Below are experts of layer 8 (counted from 0) of a mixture-of-experts language model. Rows are named up (a neuron's input weights, with its number), down (a neuron's output weights, with its number) and show model dimensions 0-255. Each number is 128 + 24 x the weight over its row's rms, rounded and kept within 0 to 255. Numbers have three digits each.
Before each expert's rows: "comes after" lists some tokens at least twice as common just before its tokens as in all text; "raises" lists some tokens whose logits its average output raises strongly, later layers aside. This comes from a sample of Wikipedia text that the model never trained on. Tokens count by the router's weight.

# expert 14
comes after: ",", " is", " as", " was", " it", " that"
raises: " ", " a", " the", ",", " re", " in"
up4:124123129096116119154128111147128129142144105106121130109106145130122143110130099140098110124116120140125135094117125134124142122117133077132131115116137114131156099159079142096181113101146078112072136166121150133140129135104116106127138073134130080105154168143133132126117142121082104130123145170135099113111142104126083114104162122170156098161192072153106152132120095144119147136138172126145125094117119119135136120179151111157113110176167093125128094144165109142169132095130161157126091155134085175133148139122103111100140097124090155168131140152106129146139160146107136120144156139118156087159125113111125152148160143143140149170125135109104164094114101136133127134133127085181124147155099131140137118104133169113140110095091078140166119100105075141131112071120163
down4:121147113095135135114122151082126130108136150156148114116122114119088130161141097096132150173119101118129098114154167129146130097154124179189134146184114155143135163120133144127100087135129119129173125116107140129107122122118121138138181157124105143128131113139145141080082161107121176146146108153141124119168151114114209129160092156082122159149100084103177088136172135112137113149119088170125143121214156154155111122096121090124134122081132125160135126157125151093131119146128122123151125130124152111115133143099119121109149129120143133135127107095134114109139107129128146108109103124116141188164125117141158105127151127111098091118118171117165133135156159107130142175120138135117094122140153127110136096142113068136131154113160131115132172146137157175118127140113099
up5:166133131128133145120125151126168106094115152147128142156128136130157074073135120162124128102128138117135136120124133130157142147182094135114109154146120142142095129109136123156134143125142154111119117171143103103102168130133158126129119147192114113167141122089064103157138109131147107146147154162151135084163115132122139138129123068116130148107117159052128113142120119146137099128092104165175107145090049163141129108124171073103096102125142136146119165125126142128170114127126140130150131106127105136176128108148120151100133151077129131150124128088092113168075138156117128133140137155120161128170110147080121106149132151130134081152118166148083126101160116129122122140135125166116153088132131118128118111136106118099132151149127168139132101143143160157097101131095110
down5:130129148156071065126140107120140151123131144120153115102120159085146143124097146156137122113105162113157090118141126129122126131132119111154120122177126153120159139095100123118125139054140171111151183114167153111085067147100089147116158134114127155127142090131139143088181129158145137105084108151103150191105134149165099152130160169128096133124138133133111123112125138145083106195146134112105173128155116108106131149124154170143127118133128096166128067121118124153138131128121116094153130159114139134106074142156154102189130103138134142111104157129125120110142144138172128136099116168143142124120149118138103091123134105147108114123138111115141124125112133130103109136136144121143136144145109114138127132177148150132087114143135095093138139151164147094170175132105100
up6:105106125119103105151135150117137113165197142129121156111115161151146134115124160124095090123148179137219099139124152123126128141095116133142142077119099115109112103144100150113174153112084154145100121177121155175126136113108114146133136123152133135126181082165130126145146116133106156111122169116153103149147138118135136157137164172129099138136120087097128147170125126118118157118083085112111117122068101141109152095121180106134113106144118100179113191150136136090127104082118129149145121139142116110109117149135109128158143147132120166119110086121125121128157155103166156112097134130168149163151102083114142146111163102146121120141163135143089119148150130142121121122123136130110133100122133174135146151106112149134104150101137103134132164087134104153148092122146148
down6:147130140128121133152146160117152134091087096123122102144102116130131115131124135161118172069101076132132124127120106107134064137118124133084113141113148114085129108154118134113131152132133129134163137116106115160123135150137103095082137182107120159095115184115101067168150089129112124058072111118138171119154160158118132126136110107116155103144131122154172148144113096115121111112151138120136110155180119076147113133062127118103163142101131160124114156121146120130134135140125154118132132085186156194093142105130140177150089136114153089130094129119115155123152098104145135123142123135081144131139143139126090160100129157121112121097105124134126118133127145141119090132133101152105131140093110136122128137124173098144135120156111152134129116151090115127144078148087135
up7:132102119119155128123092113128090112079121087147093138119146078113126136095130172138149156165148066139126093163152129145111125098147171099115155140095140123163124142197124147132138155150176099108099123108167158145137104166135098125125190133144125098113145161145131101098138116123149096141113099076111132116159084156134142119120147169155129118117142112113093145138115136109087105145109152131097133161146115116138100130154137117098139113091155145095165144115147128123089155129142115157123122135152160145121116122106150097091109104159136142132100146106104155126111091134135105099164100145116146141136117131093076111147151107099166139146137123122109112144140095128167153171167169132109120182134143122114153131104165136109092164133137122137154181115096121114108112155095104
down7:169119125138132165160109143128080187156129139175117133109111117119083164125121102084128162104133155103126158153128100128154137120089085124140104084108134107107113119084117112152107083109088107116117101150114149101137095167123115167138137129120141112114128106123130149126138082140145137139121130128146116154088155134096123164163129107151128125152108116084109151103128150138124148148132169153108155110066149142111119165149130123094139114114105111095107156136153139107142094141117143156114136082190129110158138141096109110114118134153116138128088095153137176135106114159161085149169107127172117119132125108118153112119146089159108131111124148117184149110074141124105115157160126086138160123153112132167167143133082133149195096114125158121159108146113147126123144118126132
up8:136120139126156140111109154146093135137143157113115107138178169086115105143134096075137133122133161122124105174153126161110143148120131129138090095116133122101136124072160152139114081136160142093157152126132137171102115131093140086098118130116149128164154119127093118127121109103118137154170133155133159092080148120145117171074135131130090146155131170134116150134095119097170137132119102104125147086119103149144093168151172128144130145117149117126110070150095116205158129127100135168148146113135112133149114144103153135103132184145152123151112116105136126132102146088133133142097133116140147137136112113141116148117132121161165112101099112109130126156173126140147113165136121147101127098109110124144086158064115101160111147112136159171154122088127171135174129097144127
down8:121138120095076091147123115114141121163091117090129132116146098112126144092112135139175124170114132140123120120114157174160104112086097143122133127132159095135139137129100163125107112106128161141126141110138131140166112150154126120130129110141122088092083099161083164117145153155140136159160117121158116174124120127080100127138117133100131077124146084148110158106128167095116137087154189152119119131154131124163120162134113132102144112100108105087129124122127161109110107160120106159116111161129159146157098112108160106138125089111118159134124099129129081126140126124125127142116119130120156101150137148134158079119178112119185125073171166146159146152109145112166125193124120135147118112095139129111143126112192116115095124130108071126103150137160121150116174159116136